Experts of a small language model.
Size: width 256, 66.2M parameters.
Experts: 64 experts in each of 8 layers, 224 GELU neurons an expert, 4 picks a token, a softmax router.
Training: a variant of Muon for the experts, 562M tokens, 4285 steps.
Below are experts of layer 2 (counted from 0) of a mixture-of-experts language model. Rows are named router (the router's row for the expert), up (a neuron's input weights, with its number) and show model dimensions 0-255. Each number is 128 + 32 x the weight over its row's rms, rounded and kept within 0 to 255.
After each expert's rows: a language model's description of what the expert responds to. This comes from a sample of Wikipedia text that the model never trained on.

# expert 33
router [160 104 109 120 162 178 115 108 102 172 156  96  52 144 139 117  98 107  88 179 124 116 137 152 134 160  72 123 111  20 133  69 111 151 108 100 128 136 141 122 126 111 161 174 134 117  94 122  52 108 116 114 150 107 163 144  89 180 108 145 118 153 141 120 128 169 156  91 164  99 135 156 189 172  93 167 137 111 107 125 141 131 103 133 137 127 124 165 162 141 110 151 152 192 131 111  88 118 110 172 145 178 114 113 176  76 109 120 107  93 101 109 118 159 122 133 161 171 133 115 133  96 134 133 126 128 121 132 119 156 124 152 100 184 182 140 158  96  98 131 133  57 131 106  95 121 103 124 152  97 204 124 143 138  57 117 102 146 108 121 146 101 152  58 159  87 176 162 131 149 131  99 187  88 125  75  69 100 182 153 183 168 171 155  76 143 126 139 133 154 160 115 109 140 129 129  93 131 215 108 124  70  84 131 128  99 169 142  95 146 144 129  98 122 103  94 143 100 153 161 121 194 112 123 110  96 138 149 163  76 122  83 132 119  85 133 129 128 174 114 191 168 138 118  93 105 163  63  46 145 117 123 207 203 170 108]
up0 [157 177  91  96 115 122 158 156 207 116 101 127  88 167  74  92  69  97 143 110  72  97 131 100 120 137 187  93 144 167 119 134 119 152  98 112 141 144 136 220 145  96 169 109  92 115 111 126 119  83 202 116  83 119 177 137  93 120 125 159 104 135 166 132  94 110 193 113  90 144 126 182 146 190 120 134 168  59 105 145 178 100 145 115 149 118 134 166  74 109 158  36  93  95 123 173 130 160 137 100 169  95 127  79 134  94 109 111 151 173 114 125  98 149 125 104 143 114 131 106 178 116 142 151 103 141 131 110 135 152 169 162 137 166 118 114 107 125 136 126 127 114 177  85 171 168 113 142 102 154  98  92  85 140 119 174 145 128 120 130 131 142 109 166 112 172 161 102 105  92 141 129 144 151 108 104 114 133  91  97  87 119 101 162 131  79 128  80 133 163 108 147 121 123 165 167 135 140  73 142 142 111 194 127  93 138 117 187 218 151 137  76 125 137 102  40 152 190 129 134 127 104  93 137  75 132 135  82 103 115 148 127 103 147  28 172 171 125 164 121  83  96 139 139 178 122 171  70 106 133 129 128 115  78 182 159]
It responds to: Word endings, non-Latin bytes

# expert 63
router [ 82 124 130 121  97 130 161 114 141 152 122 182 203  80 152 114 210 128 123 102 187 128 107 173 155 117  88 130 120 130  95  90 117 134  91 207 102 154  75 134 169 107 122 100 104  78 126 162 108 129 202 150 167 151 186 143 119 111 105  99 146 128 161 111 106 161  70  79  93 143 134 108 116 125  90 137 170 107 112 132 105  94  79 155 109 121 106 119 118 107  46 161 152 109 136 112 117 137 183 104 128 103 132 123  85 127  91 119 114 174 126 132 121 204 149 159 156 116 136  90 135 116 129  95 145 136 131 121  55 123 159 153 139 169 134 133 108 155 133 135 167 161  98 140 131 124 191 117  62 145 107 105 110  89 116 108 197  84 196 142 143  76 159 167 176 137 112 126 122 127 143  75 153 108 108 115 135 112 174 156  91 170 115 136 194 147  94  38 144 171 115 119 140 121 102 107 133  83 144 177 120 167 142  49 125 147  96 116 184 168  89 112 158 144 158 106  89  99 123 106 200  72 148 134 175 156 154  87 146 156 100 123  91 133  92  90 153 139  95 116  78  97 124 106 138 117  74  97 167 117 153 212  90 122 101 139]
up0 [121 129 196  85 140 119 168 138 113 108 133 142 132 141 153 131 187 120 150 118 133 134   0 132 175 144  99 110 128 147 150  96 108 116 176 125 151 128 123 115 166  82  78 166 141 107 119 125 134 144 116 131 138 123 137  65 111 130 134 131 204 113 140 108 147 103 190 143 137 155 152 168 142 166 101 143 110 110 144 110 159 111 127  29 136 146 110 103 124 157 118  45 181 145 120 121 221 168 140 156 158 137 121 146 110 121 105 116  94 127 131 185 147 167 122 171 163 162  97 144 132 124 136 148 155 179 162 112 103 130 119 127 163 130 131 139 123 187 134  43  99 134  98 155 112 130 123 133 144 113  95 119 126 152 103 104 162  69 109 201  92 144  70 145 107 120  89 108 195 144 123  77 182 136 121 115  97 167  84 112 125  86 106 143 135  87 109 153 143 128 115 144 134 147 154 119  98  76 136 199 143 142 112 151 124 159 164 101 162 136 172 127 142 146 149 145 125 116 111  94 146 136 105  85 122 139 154 168  98 180 184 212 140 113 187 141 114 147 127 105 136 121 128  92 115   0 121 117 164 107 112 156 134 154 112 174]
It responds to: Headings and sentence ends

# expert 2
router [168 153 103 134 172 160 139 119  96 168 174 108  96 172 167 104  87 154 105 165 103 165 137 139 128 149  75 122 150  49 139  54 151 155 109  82 163 126 117 107 109 108 133 159 130 131  96 118  43  98 100 131 150  96 153 141 136 117 109 153 124 143 127  79 133 178 149  93 172  91 142 102 192 163  98 164 100 135 107 159 124 132 100 152 144 132 163 196 187 140  85 160 128 157  96 121 108  99 111 196 184 181 108 114 179 112 134  97  96  87  92 103  93 172 122 103 170 203 164 142 128  85 142 152 122 115 138 154 139 171 134 179  89 128 151 127 157 117 120 117 151  89  94 123  89 131  81 125 165  97 196 124 126 117  44 108 117 134 137  84 133  81 192  66 144  89 120 159 107 147 127  77 190  76 125  81 130  87 135 144 121 149 194 127  55 144 129 144 138 142 189 108  91 141 127 129  96 122 179 140 114  84  85 146 149 105 136 154 124 138 153 109 111 117 132  96 144  92 161 156 109 189 131 108 118  87 129 149 148  79 115 109 113 120  98 148 127 138 195 105 197 155 124 118  95  92 130  87  48 135 142 118 151 171 167 106]
up0 [139 107 109 139 170  86 114 146 156 161 114 111 106 130  75 134 127 136 192 120 129  71 109 115 140 119 100 143  93 158 156 125 177 152  85 160 173 125  81 119 105 192  84 156 149  78 157 195 154 151 106 178 130 158 129 104 132  85 111 159  82 116 110 100 108 134 193 149  59  94 109 131 133 101 182 113 108 159  99 155 136 120  94 136 151 112 135  66 152 139 117 138 149 105 140 205 110 117 137  79  92  78  81 137 129 172 170  67 147  89 107 156  75 116 171 155 100 163 118  68 152 101 136  92 111 191 159  29  99  84  88 133 127 182  95  95 172 149  93 189 127 142  54 122 120 132 125 154 131 120 120 122 126 139  70 147 186 131 136  85 173 137 138 157 129 166 173 116 177 123 117 178 119 224 116 151 154 133 116 135 180 111 181 141 114 162 114 113  76 137 183 107 162 129  96 119 164 124  90 138 141  95 183 170 134  83 183 166 110 147 178 106  78 101 130  80 154 141 126 124 166  85 105 143  88 191 119  94 117 129 139 139 131 128 121 121  75 163 110 131 167 152 164 150 132  98 135 107 101 131 120 151 141 116 150 101]
It responds to: Coordinating conjunctions

# expert 12
router [129  88 100 157 197 116 127 181 108 152 148 157 135  90 147 170 158 105 113  71 180  94 122 118  75 167  89 110 154  93 165 127  83 138 123  90 119 136 123 163 140 138  79  80  30 103 133 138  72 166 126 194 134 183 106 150  50  82 128 184 131 113 158  78 119 163 133  89 160 149 124 117 165 172 141 114 123 115 109 142 106 111 178 178 118 154  79 136  98  71 107 100 148 117 120 132 123  88 119 128 166 139 131  99 113 138 171  86 173  83 105 135 106 159 151 128 127 199 147 113 127 127 159  88 119 162 128 127 165 142 113  76  97 157 143  98 158 139 106  89 143 138 157 113  93 106 154 100 165 168 148 149 105 197 109 100 186 109  70  82 169  87  95  68 173  89 107 122 145 127 155 129 168  64 124 103 135  95 102 183 131 111 114 138  85 122 160 142 138 180 172 139 104 106 164 153 123 130 138 123 133 153 139 154 179  78 116 168 214  97 167 142 100 156 117  58 106 128 164 139 167 114 134 185 132 118 152 148 112  98 115 126  96 146  63  84  91 110 154 123 171 128 107 117  66 119 210 108 145 123 130  96 131 149 110 148]
up0 [130  94  15 107 196  85 106 156 178 123 153  96 102 103 146 151 135 112 161  91 177 103 102 168 157 135 121 144 108 138  74 124 126 156  95  86 161  70 121 168 138 116 155 156 109 118 131 127 149  90 124 129 104 100  89 191 105 107 128 119 111  29 181 107 122 107 189 120  86 109 152 113 112 151  87 171  70 161 121 155 117 147  97 122  74  84 112  95 122 153  77  99 181  50 142 121 127 141 128  82 129 163 142  64 131 131  94 182 117 118 136 180  86 119 186 159 115 103 138 118 122 114  69  95 159 133 135 135 189 146 136 104 132 134 121 139  95 101  64 131 135  65 112 144 123 112 128 149 158  76 136 126 103 112  96 152 140  68 109 143 149 101 126 136  56 146 143  96 153  65  73 130  96  89 160 128  97 172 156  88 125 128 179 101 121 139 161 117 127  58 123 105 126 140  61 170 111 150 110 116  82 150 114 154 138 137 161 145 140 116  94 124 114 123  99 147  89 139 226 124 121 128  75 127 123 127 140 193 175 132  80 165 152  92 118  69 149 147 184 118 129 152 119 138 141  65 106 110 155 137 150 161 106 123 143 158]
It responds to: Commas and separators

# expert 37
router [ 87  99 131 140 137 113 137 135 105  98 104 143 168 144  80 115 172 173 158 102  93 106 126  91 109 122 173 188 167 177 119 147 180 146 158 125 128 154 133 165 137 126 133 128 163 153 116 131 132 158 142 134 156 163 131 133 124  76 148  93 133  79 100 156  59 117 129 178 156 119 129 114 140 175 178  59  90 155 118 168  80 157  69 155  95 107 158 130  87  89 158 139 191 111 142 125 112 103 131  89  95 117 132 127  79 144  99 145 178 128 166 121 145  76 184  54 126 130  96 155 102 125  75 107 119 138 152 107 109 147 143 106 170  85  91  99 162 144 114 132 163  74 168 106 139 161 122 133 130 185  75  95 146 157  98 189 125 132 108 140 150 131 108 138 108 145 135 130  91 104 102 178  52 176 116 117 129 118 124 169 152 110 177 100 147  51  78 128 144 123 163 117 129 118 159  87  76 111 131 100 138 127 152 148  71 166  71  63 154 108 140 101 132  81 152 110 198  95  79 109  57 149 120  83 124 115 116 124 103 147 111 174 100 115 187 152 167 135 179 116 124  57 152 143 174 195 113 117  85 174  86 185  99  74 164 154]
up0 [103 185 104 135 196 175 107 162 157  78  96 111  91 153 105 127 137 120 197 157 150 166 118 156 167 107  85 215 166  88 117  99 138 128 102 149 106  62 170 155 150 140 127 149  84 101 112  83 145 139 146 148 103 114 104 134 134 158  72 195  89 154 152 128 129  48 160 140 104  93  98 139 125 166 111 152  91 122 103 101 127 141  98 144 163 222 120 124 101 151 211 118 150 139 150 144 189 131 112  48 165 147 119 174  93 148 136  98 147  85 154 107 180 162 127  73 153  86 180 104 117 110 122 167 113 107  71 130  95 137  92 132 125 224  94  78 150 152 119 122 101 143  79 117 113 118 163 139 108 191 141  86 107 116 144 128 111 124  85 128 173 121 157 144 147  97 121  76 135 139 117  23 173 192  92 123 129 126 130 136  85 107  77 112 140  94 180  97 167  55 114 114 126 137 122 135 110 156 184 133 119 199 104 100  87 130 134  98 124 106 113 145 174 107 116 157 143 144 152 138 182 161 143 106 101 117 164 164 128 102 145 169 161 145 126 115 148  78 112 125 140 125 106 101 150 156 138 115 102 134 142 140 158 140 107 127]
It responds to: Abstract/academic word endings

# expert 22
router [106 184  76 165  91 185 153  85 139 154 174 120 124 121 163  97 133  82 137 119 161 116  95 172  96  76 125 160 163 181 167  97 185 132 161 138 104 151 165 145 117 182 146  89 160 107 148 183 173 160 131 101 162  84 148 144 105 143 114  93  92 116 167  89 231  65  87 118  87 163  74 112  81 124 107 148 145 119 110  77 100 102 161 122 121 146 125 106 114 121 142 154  74 152 128 149  87 146 182  70  99  92 163 128 121  84  98 103 107 158  97 133 153 172 194 145 126 102 123 105 115 154  99  75 158 104 139 104 153 139 148 113 141  81 161 111 135 152 182 139 139 161 103 137 145 112 164 106 149 148  93  73  92  79 210 102 145 175 160  99  71  90  44 138 125  97  99 145 135 150 146  81 164 124  71 192 145 103 116 138 130 118 114 162 163 105 132 136  98 128 106 133 148  92 113 226 135 119  54 122 122 147 169 144 158 162 114 155 136 105  83 126 150 101 120  74 115 178 115 152 177 102 151 101 143 147 143 170 137 158 116  99 104 134  94 128 140 147  84 124 102  70 101 132 163 136 100 125  87 157 160 132 151 124 168 141]
up0 [105 118 240 149  83 149 159  87 162 106 148  72 138 177 136 133 147 105 167 136 146  73 132 149 135 172 155 119  81 227 104 112  34 120  87 122 141 157 133 144 136 199 143  90 163 209 130 137 144  97  81 133 154  94  92 125 107  98  90 162 127 159 100 145 137 152 154 114 146 104 156 115 136 119 161 121 146 161 139 108 142 164 135 194 125 108 130  91 121 121 131 223 162 125 116  83 173 196 137 119  79 117 124 111 132 124 174 152 142 164 119 101 129 141 125 146 119 117  83 135 152 115 113 107  71 113 182 130 114 125 117 175 143 124 103 133 150 126 123 100 104 114 150 175 105 127  36 101 113 133 117 155 129  76 116 160 138  69 145 164 156 137 126 117  71 129 114 127 123 120 149  94 174 152 157 173  88 159 142 152 110 150 118 117  73 127 164 110 207 168 113 108 114 106  80 116 150  93 109 109 119 138 143 135 109 160 132 137  91 159 104 134 119 153  89 161 118  77 144 151 163  56 113 131  92 111 117 156 155 158 109 173 114 129  77 105 136 104  77 118 126 205 156 121 105 126 117  74 182 140 108 133 118 188 223  85]
It responds to: Line breaks after sentences